python train.py --experts_per_token=3 --d_expert=160 --moe_layers=[2, 3, 4, 5, 6, 7, 8] --routed_scale=10.0 --balance_loss=0.000484 --norm_eps=1e-06 --optimizer="soap_variant" --lr=0.00282 --seq_len=512 --train_tokens=354700000 --steps=5440
Below are experts of layer 5 (counted from 0) of a mixture-of-experts language model. Rows are named router (the router's row for the expert), up (a neuron's input weights, with its number), down (a neuron's output weights, with its number) and show model dimensions 0-223. Each number is 500 + 50 x the weight over its row's rms, rounded and kept within 0 to 999. Numbers have three digits each.
Before each expert's rows: a language model's description of what the expert responds to; "comes before" lists some tokens at least twice as common just after its tokens as in all text. This comes from a sample of Wikipedia text that the model never trained on. Tokens count by the router's weight.

# expert 5
It responds to: Numbers in prose values
comes before: ".", ",", "–", " |", "0", "1"
router:497540409416538587576409531514439537487520474538555484556455442460519514491556536444486505529541484476606538468492527560420428423464424490501518532542411562461517476547448487457520395490530448505460462475476544534523440392512525522500543541487556533680561531463482433518515466532498436514556602557529547563449586513511559481565528457449584577471462512510427490557521551497434446447489429578518417556442486505543534514595455458476531517532419543466551536576527488513402487448495476532433508503545453512436482453499558498435511582453421463515443441573590544519511481523447411424572514433494474608546396479440479510503588520557531559483546509583522549491438547464484480518531
up1:461472509533530407554537478399520464510412485455510447524441464412455522464509481466550534474518542420429492523454508522565489596502521518425574502593491474450524517442510553423482542529513505505534426560530468551492519360455556502518418440528415494455447458485512528507455544492495507468479549570524558495589510592478531474496541545496480546471589498520577583536532459581538588484638407436423482480523554431493580433454487500472522532485532584554510480521480525481472389485507581460436470506588547424489513574491557450441571476524516526558410546474422481412450522544536499552512519494544474513478481489509541593484484496478447467474465395418545494491490630393624600473514
down1:502500493462458620485537470458499390439438412441482551504456442522498488500567517516535499482522522517506517482453515543539495457476508503492548473477553490490547424552435615413494560538500507494388539564502462535567503415486445581472493484475468515503415458458467533528454459451457462474592487564475530614488549541465578412515689518379550551455517612502549476480434455473585457519523515493483448486519463572559550450498520500484542453461518442577416466458547556508514593618621521381594545540487477508544499495493495445506599460511567421510470469504564451466479434497515534474526498574522454532509446507537604478526485472484520519537430508446577514536452606536442509457445
up2:566544587499478429506540500438555436563475488552429545505460396455507481493475503493520453469512495528432478507505476484529565537458466449569439474500529473489477497479541435507451509560489524540525537532630570489425482640495490482430385433536495410474476525498532522442507420659387495564445428518459454511543422426482529538463519560474449483534622497353503522522522567539514496530491591471519577434571558416487443473440563597438605430477563481442466537474497475488481444512598433477586445515537573491542524580520439463521511442494552485469453560449463444445484413551540511561431436526530536490476487539451535467471432493473529472539505425512461453533557473478565533512508
down2:493473434504451564504484584447486549321460606557497534523536449530505447425497448496483472413456583515440438486483473499385522468402467423450468478420532484510448507465478425506534541458471482509499491451529456533539445522445514496411450474532520507561516453572463488482447537553486477519540522555571452483461509530465418503545579515404495520461593529450481568513502488505508588524499432460435526496535533511546517561505570536559452531428460543416499475424578389478481512519472453495417533431562520546525511411438591546455442472530473425534534533536517521524523545412568472483590548580605536486501562590544548603477566538475515512547551532518481408520460483440372404499554
up3:562521446517514543468611518468516520465448582544523485502609450522536562536489429533439478516472515481463488588510521473557509495521470642557523492481449458564415535498475535525514478460463418498538444548513513531464546559504441586425514584536531454473574513541534494557460596437586468554501475473486469509500582564439482591472495592499533520452397607565525467536482517518475514555579518575459521509598416455480492444467511569541436437491484493530545473370527503468566478564489430541526469479545529551502469461383514498483558457523425469546517491524509446495476431473568468573571621519465562534444478567446507479534517446471396593551479574497488502368593488403535519431527
down3:470493494449480497360431570596521522544517507502454471483578459468531623545531561573476557474472493527493529514605451500494506510514508514496553444452493487422482572512554538525514461509561468533484523509532455443425454534574446472547486498545447540436468460497484435434530477459478588460507472514578433430483442439512570483613484529518475523518599439400566405517573473530541549389529396462399488516428486377533490520460586574531501480508469455543543470586403580544545566548511484493611507476525463442495549510555485547573459470528458547563490567473466476484516553541487485439500436562429510526575484429555479439442412534538486545396426498445481468458553553557509493420555
up4:462481480536520603489382453514603578436479552517482556505538487449538486494528430514413512540522491502526534552526442500565447474396514509473522469484422513482499471521654570511459552436513575588466462447421445490551474407447549507530529564479566542486475499505431540469483504565506482417463499497581484497418463553666572486596463513524552545551529462566493414581549478553546544448494501539472489493545433491531537586415467510471508473464532490522532495515514595459481525465396371525377478551463543536530500564444499484558574475553567464424484520496453433594479441502525631476505453539427488555585447485492492545561529455541551457534541529483497502511492545471434564453531
down4:476437434508532546523595562477426496524530505441481485525542517536568484453464451484612560461605481475529438465402480414416473481501604573481477541431459579554506504571483480461548453481564488505545533536495452501504540486577477464557548491495521514468510487525395447483482517558516430472492546454517474465457544551496484534518455449504478532575407534469445441502545509431436609412546565496518512487422594452531521525441526469555470487502499514481450515548504524530567569499429611490502530574570475583435498451572512446530621515563485470574523386515440480553398433450493544437408464464458505529493556498424491475426414482538541621492589405562456596561521505506578449524488
up5:510412510655526494479433430574489526511512529572545548545462530505559455579433503502513461469497527548485511536541463472531480449498489519526542529530574475595451525474512573452504486438496525523570532595502481433422480511459420493489573525526492478421419488509484550511472538460535468487527493431601564405558459437566467532398454493424524517535581535543475435553544519351503534537519563467532541412509465492457431539445462485472452513475559515471545417492446540488522535457441395534511555474503378521516609521497420562528534476590441437547490527460521498323506580523424499459594544535552541527504525533496487584530464475495433423497505525525577430537481408477477439420490
down5:444516592537411486463543441511482528546529412392507456446474480457457544516474513435579570561488446482448470576478435493477579534524503537547467529515522510510553474384497586541524468452397449418509523498446498434543516520600480479506446524540412490495530458438446538471552462507496435426471529400524324539536425493515499633433467500537496390529499432515459547508482551490490463505522500491536462481491583546440507454563521534546577425496496570499550600563433450560575517531532539490563455393529546510459518508651388520493479483442547477420517499480357510483496494502538554499506475497504482592535503472561501471427445468521476463522517455528479536510402422561507540507509
up6:405383459463464561538569404484552567468503505358495400585528524530509425508464493435473492447491422563435429466512495487467518540456653557512527493446436505531523459502376492502550511488576548524498496515425483590438479473376402562577555465461567583501479475487522463436520496445441408504383435550399484540492573509439399567470462512534466563523446546509462509498510463535501509529497428554506509452488495490538644541503548436475510412397505528515577595497509477448520595457587456474517538542497539464416467521537523439489524521527439501520512511575472505558469534456515485507443534539522551506495447534538500557559508502431536437455470508473499477411522486536538533499518
down6:466529555540515529420588626468606469441548534556473428413461599490448473431568515589523469410485469491500466494474501531530468448491570465573493508481550573479527454400480556421475488605520546476482530474421511531527497570476539554477555510401571476515517553503561387494551577522511438582497491443572468556486543505552491494513531456561464482485470494556503498423496423517467516529467444513505586551576484599470520456550479542394520481498458478484553497545535500681471531433583568496444560459471543440449437534546493518506445479436528507433477600476498571505516533486522438520622491388447523449504446470596498515544548558479461477538504570529511502464533432444582527549489
up7:462537477430522473466482660441520625375556565502446564395457489474525547474558540477466519608525443550472437577475437555504499532381490505495518536561497459500501531491421499565500529441574589499548549525632503508567506502544502581552418500482499473503561446540476477460488516509458573509403523401477513485430523545422524508472607496512457479526484475449498452509476547511463495444478568468560543489499501469419534546382466537484543516492494551462587487475578633467407468493459554450559564475503526564523511495511430525514493482469509559461421555533387518435554541450497471543546501485584470506480472538462503423522496446454563520496416452603470466541453566397536523500541
down7:524483550612518407546490478477505484532488488559442550575450523476565520541507439421405470517496513440523495510463387540514552475568450464485584499535509492431454477497560425464544591522514468463454410460531574608422579467497461552411492451567510498547520571462483466539458535556541477432477439536503543571503594529491479476431461440436510542474494431454454559467503613464440480478548418528441476556427524493577474368557474548577537508602530476511456502501446437520491478382494458550440503459476534471448504502529516526405480463457430469511466609510508561440473451492606472541546565462482514530470584502421404564413531524490496493451494513587396495596467549511515489566482
up8:535400418468540525407579468534536575491555512480576449492571420591493502484497512536558484572524558381475521495504470494492507484550536490486458536444432505499544514577390522466462514545471575488422488576506517565563521486389397568519517568453524456513446463470501482563447514500504520482422439515457477498501504565579482560506495549485336612417520484444536428423520509625473549513524403540489517484495495440520450447548505463520538511513462481541598518464503511456466420518485536497555540544491504452473474479487561436408477480476388501506596535497490483545487625523583549549500575486438509475559437397470487598499450506509541583531558498519579492473408565477486530582450
down8:472456481574599571488453508618441514468526546487538464462454586586487436561535491517528428578519429475420493487539493458472473513457448563453393543569557519529430537481482455540564482565424503389485571569438538494543469465545491545524559463502493407421462535473441490520408475514508558548508514503526410463487480485553475589597478533506385429500557462490492348444490478417515519457610484477510528568503544586526446505502521496432468490512422564467548492484495523395523512483503609536462541489593525558449459513492406508472469503411499534515531411501505418434471494426472497507451488465457409521467506485553400481490446603502519478509474454546494402429441524537468452455559
up9:561577475521449495526552484448526432451481475381463597700464502450402454478412496510470550411520455518504530535474477467481529468574461498523382507488509538522520535522487463507509519538561462431552577461384548563519567443498421431571497464465549502477489512516496473542489517491410465532567504519574378472570564458474480522433508489589495509507614486439505526486546352560550556577482550465527531423530480542491541551487479552526545514501486546602526622438554538574442518488520497432540516385529574463561478529452538470509511535441498506449504504428502481458511497458428469535515477523470438525438453517455587548639517518483518442431543521508494478498547476510565503431482
down9:543634536541502425424572445406466487470601470450488559502504502536466513545501527590429529517511580524508592474458454469515494444524490433527426501455507515573458555438546552405543518490535475527539533444514387547491518475434488494518456490535558470502500457596473488483586510528575568517584576475521536496539517403599437508523530475597480419510515454485531441481528468550614465472461676471525519455506531526463432523429428482545521587411475506469473513484474557520413532586474582473535499437565462475420488541463487520510566552471546490473509583525490515400535382486480507533542420529459467490443489544460507523577399484479587414528531541524519633488523471477480487503476

# expert 29
It responds to: Match scores, place names
comes before: " |", "\n", ",", " (", "\n\n", ":"
router:568547452392520508454458502509565498601552470556552511479531504481420518435498556444467565538455607522515497545497429521555474621413505465507521453446424541551533465473534506446464486477481383517503486478415464569552538436540448413561470516453461528482500477569424472503511540493507513509554552469524463518458602406507495459449529494578549451532561387495559432529530477491530497460559644563585409524498505557497436588464457478501474508475447528481443545397469461524491522500470570545451549527476490525578478703519500503532570534538544481575577506516504450476483473480478514510540542468506378420469390401510545456516487534520462464509409562551451510559516519492533500559482
up0:530390483527406479530496533550410488542414471460462462545488537513514446600519409579506505499443510518496506550476471443549507529495460496496474502611493470562454536519437495486549531496490544420401539456454554508534493490486509616458485503475523555393537499466546561566475544461490527530436493485551445501490529473506510507452497497567446499458466497445523485560463410634545496528475469464480458497505526565493483486432485465543463586474442509428542602464471530424519493424578560539470495517499414446449420476428422468447523508557501542585564395480535556488505464386489410562503579504527547461507531576499504409479544476527513521421541617494483422597457403526647584381499
down0:494453436548572463440479578486447602505447462523455541444511496509518467504493544502485500432563538522571456584516478480565463448413506472490503439540539384486522597477498476494444508547463410485458515453459524417487472498515488577537342519505494597486481516565528505521502465482490561521506468560490495553427469407584459555535537484499435558428431570470528566490478523531487498656533539453516540475553517616469505551431524515558559493445538491340537547469421528464405481562517480512553451437517506600427536557554594456630516489543465460520554550504529542459565453459554453543545553429530538461547491507465418473520464527547499480488438551408452403515425477549507548493531
up1:524520519446457507452547544504531544429526465514466454616569489515497451547461474493443504549523561540508460573463525441475449440552520461487527470435489496480440497599418395576524533440492463468560414466460599463504518555412523537555496470502563548462508494606501441502507527525530506459468436470431378554509438528543503571492445465549568470538470512542449526550498602496494529557497527526566474518479391531390586466479563468568386511508452499555603496437542499482529478501447503551398460509512499406467522488493493566634362593548608428560504551524425468528507571442557468558557507483527552514455450483534562534458493492529512480498502540446510528459495516566495527660460
down1:537471456486484433556482538570497524482441585572443482383496414595518474460534571492545506492394565390498569549513520514393530477432439470516453579497553502467469455520516436483502457456467536483456509530542455520524480517489415507452510553451459442518481441470533411465503527469514580437476519559480538421441547625522444461605535450463492426540522659509531479462402494414387494462429562486532504531496503594510533444505549484496479463495549516505518503505536507568503537479385458501555444512415510511499489459384520521564514476544547483482590516514544427394495402505495398527479478585504499474530581580584437522446465444503472467582503487515463552540494585540488511518592
up2:520493541506444476466431440481533530574503504424545528489548502460521464579508451382531528451522563564533469498467568566582441454511526483427396413486545497434563513531469475554598547508522437574548493453476504509521432454505549466410550505502520445560518485596428500503527504459410512379473504475518522404473608457507416534455479593445537504515594480472567559460542559506537574459437505456513505586453559462414500467449506518447467556486524446584453468526551570499542465420455440520508588499497555465460454535563383516570457430462447542594452398450407414444459518497543493528476462524478460461509528516457465605482518511472511463553523432538609474491452484458587414515485
down2:493560485506534435425498421482448538468462472487504502522508478516525518523515518526549494557497418583505472526489504562502464468443513550564586490479513469450507544445485479563424513501486524493439439592426581535531514410522502554443397490508541469470467561417510449516479478510482414459461544561453551588486422455525532571527559463509398543432516533587521513455583563483493545455492414521557541538543556464470445438672505524472536521505419461442503447487554514597430517507520517538482459420512492457481476459558577399381557615456568529461436557404463423526443556383506524533480474527539533599586507580450580547515526474531481590459532582447574447463477470493526525509428
up3:469604483436512473486529507538409444483451494539500497519532517512492622465509530492535531463448551491355544473536480519473553512471553495472503472483534472560453476564577466440521536410533415544464484472544515507579506534553428482541592544516452450439410438485512557498412505506468434575457488531522472479448533466552465609462438526494418448527599501576493471312497558523435450485593581514563454450567467507434535496584507519433455464440535601592499568418514459503493484538500519479473458483431512450525527487476430512517516459508596520555418501487474486510516509479540520518487552557586397474408384506490467492465576369518560489521428492505446497509620448537482513521537
down3:483528465487591499561575521503502509504514454517495445505469477519503507412566491507408451512467438547496458476422477528529436468553621546496491475501502529561489513435362521406523480474457420546601513575537500478490527534525460528497502546514554549515511456461409516451493433466539519377430480573436528512578485547450421546454328502423523478531465578491541459529510553590518460528482473552534430426527571573574531424481474517609452418472504492395521573516498440554604574530462440552514504532423554485481504428501431549421598495460538506523509457441507478461545494455495574525562496452479508441501434535458560503432407361470508533475472559522475464507519555521490452559570
up4:607498527471497445490492509467525449544506457536523413505537529482508462501523536435489467520438562411547403484556455477524448576467476395555541545492488508505471502470466559472507503510507425436538674487555568555420477602551496524592548487463427477503542536542451557455507546590616514482426557543523494477391522544556499536516500499433486524526522450587483566480556461512486460514454552484519498567468530543508539508482481487496499475554410492493549511478528537539536447445423516527565425475511480528439543491491551411488555483461525422532505466496424538447512391484538582523480531554466494604505593487548575494619560409488477546461602438614565561450544477507583453536650
down4:470597502475520450512437415491440476489566510535445476576433584462492611434471469538497508605504506456482450461461422501523488488520414528523480521569527531461443511575535541472508519511488498506557420493516438489478493544504513457537514487565599550458436470522475441406438478494458522449508479518490547561514511479509558460456437531559601531585484452584521422478512493501479446523484469581507569540502444583459477525469550486489502501485484577447429464461450433556430452501418428504506424599525429494584462540436597537608595529528553395524551499481475452560573560513510483473619407497522431560440485486528430515518517458617490526547437328513479449516416562502452509542562
up5:438455488433492635526479512443552587526498410492490486538503455465480546531469451405495487488502519489474491457467542534535482477550543488531529465465476460529529542531571606473582504518585569463456445465495504529506456463495449525498414506516497489456553445481517572505497531410505492485547493455557546438517528484482510551388446512463485493399617440483450429544541370461509458595498450644484517447462544517549434439462486534419517526543482550517534456539568586454538490463402541516394489435409513567620482514582493468465540463452555494534454397490466391535589528435561540567566515476448583503428401499524534492563429521526493444514501567545459445469488496495561537584422
down5:438446526500496587496515519528501459487596466461451467476430497495529466535475518589452575467506498573462470503518500458610414472537445536507523506456581453417478566496527460512625491492502509413547533589469498497442534446510527481477417478509574477480591448562523461446498505461504498492459388504499547455472511534520512493554442512469513479395491456549462482513519519494534427470458490472640503512498467407570497618534491478542503459548499400506407549492539474399591508490471430590551478454528505637479450437528498468571504512513578432467523508516445502530399554588570502615483485458500501505583525495593531382474505480481431491495557524392401612548500540423559546540522
up6:445493479501421567469514417567524524488522529545471492500602413490491458525409481435517458437451529462500522474514521537431514504447580526456518425445533533511572508504464542487579468418587409510506400475494504572571457523479386484543542464525435516482460513478462580493526505583592433518472502585473520511525472472560523558459392440478544460536497571467471478417528527493488545455439561472494512494459637556449489501501473552585407488577427506535517514502536521525551515573461457484410527475446515466408643567470480465534512471446632366482525456419523608468524535522508444511526535603508509567533462468515509485493505504492467535508503571555426575477596421491473477613466
down6:455462422574580489411464551538449562485573570485459430404423419495486468462496485481566469437458457504495455583502556506602409495438504470524547410508548575529514457558564503557578559515516475525508616432546626460411495535514502449567474485462574482521506448449583442400481448409435467519496423468541496571508459494540424543535476470437492446440485425526425519538574563531488513469477501525539510474445503512504521606465517496495594451478518420516485580538455465493454526615550519528528594467499470503462451564551518523522492524491511520519512655501601499488529553465445447446564414522433540541530605543520421608492520454492465507494502449494516485507483499555429539439496
up7:471534597584478514497483507505471437574470539529521528349569534423489521553581511391477504476555544539488521470567490500471505598413567523434409608483479500451364473493506606532489479421505518499437394474551476425536416405506542492447618567534426447531508576497500567535439553493470577476534484563640476451482573442595487552469399523447534501522490522382539507527470593454528482515517570390557507558502456549474516508525578468440492540510566483562461526560496452447551558436494501574543445477527539524416536548560508548523560453510496494540462532500474465446576480485493585491458440511449486481575504538481475520465549511469500474488467492488488514538497525507534440410495
down7:375551614571468463518475401479555561605482515561476511470509505479558434551494522538459542480593479519435454517524588537490506528549609515488511452442548524497505522485448390525457531526570513524532477408593477596489576433490416424470478563657438513514470536559469478538443528509568511495481508436426506534490584448526535516492567574477571506566526381471653486489500550491538544444510509500504463609558512539520521552501594501467559548556510472507510459536470575595510543474531536469581449541487552528514472506573386482473519487494502476421538534555463440532523521469499604541499572443519469518583471459485456470482579555518491467559588462517495567454493515534522543558434
up8:523481513484499532479515492510505486523510527602560482514546518506530590461446540581528518589486555445440542569564397499535560594388529588564475555405532439514450504472545610506472522555434543428522466513480449584437452532561454444483440500509462543438416565485585550544392429641522507549510521525534515423539506518564555470473491608491515450482525468483536445534531539443428540451545494577505467589482448533481403524448431508549498478572547477532529393513569530525476542528508514493525623569483341474517563433517510514448582534498489543492410544474465553479482439596543569517479534494450500544479503478449522501556482550571592495463437489511529586548521531509547478465506
down8:448613486515566507462514545443409471537468423544448443390544521530499418590526472553425504442526509468494485480583507484373506420531471425469432561504455475568444508529546497563421514513497493528578525554587479412536489478520538497418469485443543551558507483433455493447534489524420465473424491541486425568466539485503554470527486530460401503466556508448471464523471434551568499518503411520475484480474412560499507527526532492534512417364525538506395451557483462475477435547435574531547453459493548532504516495638485453436428498475492467510462504507565603489570479385560590574518575483575513481554511412516608525541494543511424504479528478445434397587533527469499471542485

# expert 17
It responds to: Table cell values
comes before: " |\n", " |", " ", "0", ";", " |\n\n"
router:470475456474422486576416496474440564525586501525448474484482470567496548569549503531510473524488564529508494560517484490481450539578347451488556561475498541431516553497486526569466510451427516471548513588420490466526417542440534517563499405463460494575436431485398622500490507528612495476588487561454435518507442462568484439554430461504480568538464462464498495489501438480462517622497606510530469488450539494513397527553513477510572417519532355448495523439443454527521409521471522401524548460515413461449545461486494504431592573401599536597512566464557535496446519525554508440511511546474516482455579458479563427568512499476563483520492521563552547504455470524537460482428
up0:417548521489476437538482582637534452470541516490546470526502509489523527413545505514568530563588461445593562443482439505459473549410439429466446490466441548507572497556520483522473436604503467536553534448479489522531598460577458477466523481519474438572584541557541464465419461451573463526518520566428519465483549465503545526434560481419535493529482470570459538432517541522397453440576497511459511480472535489508568435566487551558530421480397485565451493435436508530462486439556493586463471567457518581494544464481451461507572469572453505472415432516491534458526384492509492540508595486581525455473447463350446502417433602456461476515489580524558540525564522524445504589495
down0:485406471460505492591560519463620507478471516449473439489526478510449513485414504529613430480512506505500547522475466563555521470503443480505538572385520544482521490511440487544404507527507476506615563562519540507573482569449522501564432464484515476442467402488433607571499576467523426402475550581530475430558404441501574410553575557499518538500524429541520417501509404477551425539425469524514577456541517465457435431483457479544500429471545450433494553488455481485531372394433506520468506486538393457466495507439462571490541496477633489564577567486511491418485555525531457488518528473560453541458561499490549565507470482502574421587466588464548526512511454438497495477500
up1:566495459472439461502410513438529461434557462543496552549496513688417485351435414516533500451498545531507502530471520421506523502540424402543514559456398531511470495614527450498531495510497459527510491516449518542547460539528581472540503519507471476418542533463460567510456526466463516443480455558467438410496506514532454478452515531534547503555545544554430476499584460457536538608563526567578504498561441487421485507553368439559496454521487519590453482407551617522491543542545468528402484554519528457541493483486565625487492529425486522480561552428540531507449494430420498497443478527491472496473458452515511501524455502536459538607450591561476537556539383434536466545452
down1:596401419529557476480493468470449464467470525472575560516504492514398448514484478442469400569526472547514467499500502528482475556475466551470482471484531447522516435456521432468477478558503497436604549546523509525486509529570431386457569553490455503490510520476538569511380474423538600516554494458491518518530486431559438472473570550518474416552378522489562562517499511619517462489542554528524509489576583493420524541434410458580462531467555544514415464476459554601505581524460594568524498518516587435437596457506525562454490605534470531455468559490495565559446471597561557531421487482406443485603461540510533510507480506520440552467436558539520554498575497487437514446601
up2:526547440511592540526568622518540510472511388521545404502531478574517526458403620534557484495520449417459529503582484404557563504501482471526522548529394489539601499454470514531550490466396463491466583501558531406534464483527533596532361510447512513502518543532541527508455478550450469502530513514512463457429540490545444464470481497417510542526563517557518585397519463511560453552483503470512546481498504529509507586582336466481597442493512521514543501507544511544470575470524585498418482542585499512422458510503573481485409503474450421477528491551521537430514499517596565505464498474506549557540572590543478538475478505561491477537479417565435504596585458490538589437531
down2:522445496537481495561554493477419530488548518609483507515541533458526499455522497572505399499549485477497411376503508453502509507487496513520461500484550538473486510520488527383443528425438498558528587495554562528493509444552550603402448532477519497523455460455509473464529521564491408438467512486521463472456550572527535505494563485421429556584508433446612501514503480487460474434420616463422592420552506562513545449519514596395475462503423475537381458527452467563498480544514587518471370547453484535499415425514546547563544498558545534366526525554461452519466503543499511455490438590547503567421483450480463492482486470475620533424509554471555539581467510443488501590430
up3:647584450378534350586449508457491455481582497508447511411495463605474477451505477487382530618477466509538521483537534428490448517537421493488479559490447493478455474510383490462533428447513478513535530472503489573453483492536512540509446588491412489496533506498473485543458510487548556527590600603460455516579507568390473449564498632526551482445462560509493502546492477470490480532535536523609474502526536442464481549454414417453444445486510530506517505454582426485440532530515391508562481510515450473490526510475551478488476499463495587515470586499472507473485531540437562454524481569531483536453582541487479504444469549430493566440519504562421499546491545444514519340453
down3:416556522423522580481417509477513482544563510515571446514574548510535563589513512466428589498530522447581462520551431453574455556593530538515581537568589566552580536470515493467447402487468445513402514614587472538436475457609464416509526503441474500467507548523440498417528505499506424511597524485499529466440543500459531560499452656513508514515562532455519499456587558473495546472532531505467473560495540521444510497455446470583521566450569489406550507565499465444511508463457490519464483445515481495552630554526469509552535556507477473504503561503478533498554488502472528423471422478458557440629437536470405543460396410456463502509382441527432455487511512522454510477544
up4:480550480469535389598431516453522514443576509510363373497464485514531558537567375510487512430501551442482474616534543490616489442531444542546513566560423474500464544520498453558536430447500482530532484491504373500489457421451649555545504504410520551508520465576557452507515533542461473493485503545385519496520534462510471454512513451578460579530591536485507471579520410457530510560468472564477600439519482460460495538520427484395466424467541456496439569491471520520516550486451473481431467493468462475495453489563511498498532531433512556527639465505534485489579515552473559480513434526496562532461428527507578548504533443414443453450503479574515446458506478486629530493467
down4:470416575443511478468524489532455523480512437518522518554452567448508559572483485519411531454576418484526471514444449612486512453545555565605405420434568455380523484471567472426460424531486499417503530404533456536482446480460513536445442449516393508520550538495541362548518582502467439513462510471549515587447515536438420404493506508457515508460405463530469498505515577521561413517486499387572458521533519496549499494485466539621533502454462435487559480491584507499470560609538480488607514544539480547378490440512514506513521527469418462431435502427514566581511520535494564565484508417506560481560435532411468467543546496555529536486541450448577522481495471471479440510500
up5:528519509431461444486434523431512419501567445411553484553446512432436527511428506447520552488577504526456541520507503493498566491485408475597493476508536467564535582473483389537487464459400388471518451503510489523515455477583499508469420524461442464502546553490582429559427467453425497601484535578481505552620529468420536499446524478597436502506648477452458538506479459515501490476569500500505524467457388510474511459531479494445493514535439580504424564508520379463504506385507459539422544510560466538504407522556593501459521501462553521462527473569469506434533583519569443489449493440526537569493528539379447606504554557495429530508512473501443568525549446476615518442492
down5:480399495497475429555526477566526567554513524570524502528514487459539542521514546499547479496495560535421464462504505411582413469527518598534539462477567549633564529548508483561476575462470436590404462491552479428566514572430412583585531477484444423456442538564489519540507446456585559487478543418436520553491449523573465474468453386554435463449465450480526493484499541616514521534517599530545529480444575568489484599495528554520460488524496439566573478477438478570500483501529495437435485541445496562374508593578482523531639477513569395435486519479500502469438472466519500413461517494544516483512478455467483521457365523530542534469451531489493554542418445542519507517466
up6:528539508460539412488442510412483487379465438528470444501559538465558463395551350521445507533366594446460493556436456434463514534574363498527511540558448407473481535574476477543564557481519614459522537529562501546429498555465523453470565542523579465453566475548534462467548503524392500448424526553459556512511530584476558549453518534506510526548577534510500521404496478452485461556497542582483611533544458506537502413537495488509420524507555475491481494483567479472484605449407465500510423547474497462585532413503527512516482488560501512430569496516492386524499499575480536574487447563500586497491473487573510547504420488488476466427584482441440502473466482510605507488476
down6:425501560554464512499485480512422482570443463544499510425492476430502475465446595552513361420568436451550580556552620497489480485435430527492502533488456433547490408562573595527470483492415520567549600523545442514604544537532476541478397484444486452564515504469458405411503460511526539582503498482580524460447477536468481457501477524379495503457471389499555512508456489441570489445514509502490490487515487526489440559492521563455461516521479487486470540444542541533468536541550607486429489393414516511506502457500452487426608519515525524507517468526531506511411513486473565556569644499487439527384542514495466551576550524545495473432511595401407552443469526482479482552452
up7:500481425459458520420463437487531544487522479525514556555516448483658490571439439367444458511518519428539488435503479404430401530621576589540517452457451454465589426439503501470472525532493530469494472541507552611475459584483399424474483517492444449447438502503492516539525513484509543485543447466484492614442391534564537503502520417464564586482438576409403449446576610554436473473502536537543485510424502504493467466523522472543498578506582496426516482475459502485480486536444434401523521526525457494520576454453485535461494444509501455410530541499503554572509483442544443472589498519493501493462478548446443436443431483542522491508588439591483465549487461507521418429456
down7:436456467511588471532480529568487535624500461471508532541499452555417586439564498526498506476491439512452580596507502487491617468441549411472575511481519483443479511470532551581564475448503523611475496513491446411585499485500548500515443486466573512471508455449515442449517440561532415572557539440398541565458518424439524481461539533490518537499488498455609526603543450495509482497524502496508547460462478501517450497439503523468550475534546459456413508545519506541581541481511489563454502517512490482537558570558518460501522589565474480590449579531636470395500512515624532460466552368524412444505421505622471431428465439479491467410486524468480467443546580537428497582523
up8:519505465509565421524453513467490508465544457519528526462512443578501410536542464502435547514555458466523421476521508514542405431509454407519467519617468475493463405488415468397566474544538500405577522537512516478496537441472590536518463524528522518503501450489587557494471505443606498503558590482532471470532503594515455562548504599569456596373504597481510519501477563497448471500445618527514396469592569463482499510489548549425624544482486491403538444506523432488442492440536450479491436521508515568445566507530552638469497417536443537528511541506505485396511419438540554441457493499503458516537548532445501481490424589542532572459471463562499452525460518491479523380545
down8:553544501525579497548519511531491468513505534459494528465503413497479525473430498584504565539474481460515565449552493497421467491498402516575440460519505425461497465502334462420489416420400525499502498548475552471471504440503508488481490555560631481518521546506548384482539454415501547545531607620571554524527503559490640501546522590405443527528506532473540478579519400532509570490477461473481488491572501506465518534466576547465496542496459477487563562581596414447413555463507561560575491528518438521588493480506497632515452509589428505467470548468510468490527529536415490473446486526524462454517547598585451545453481524475515474496541508510525551570437431408425454544495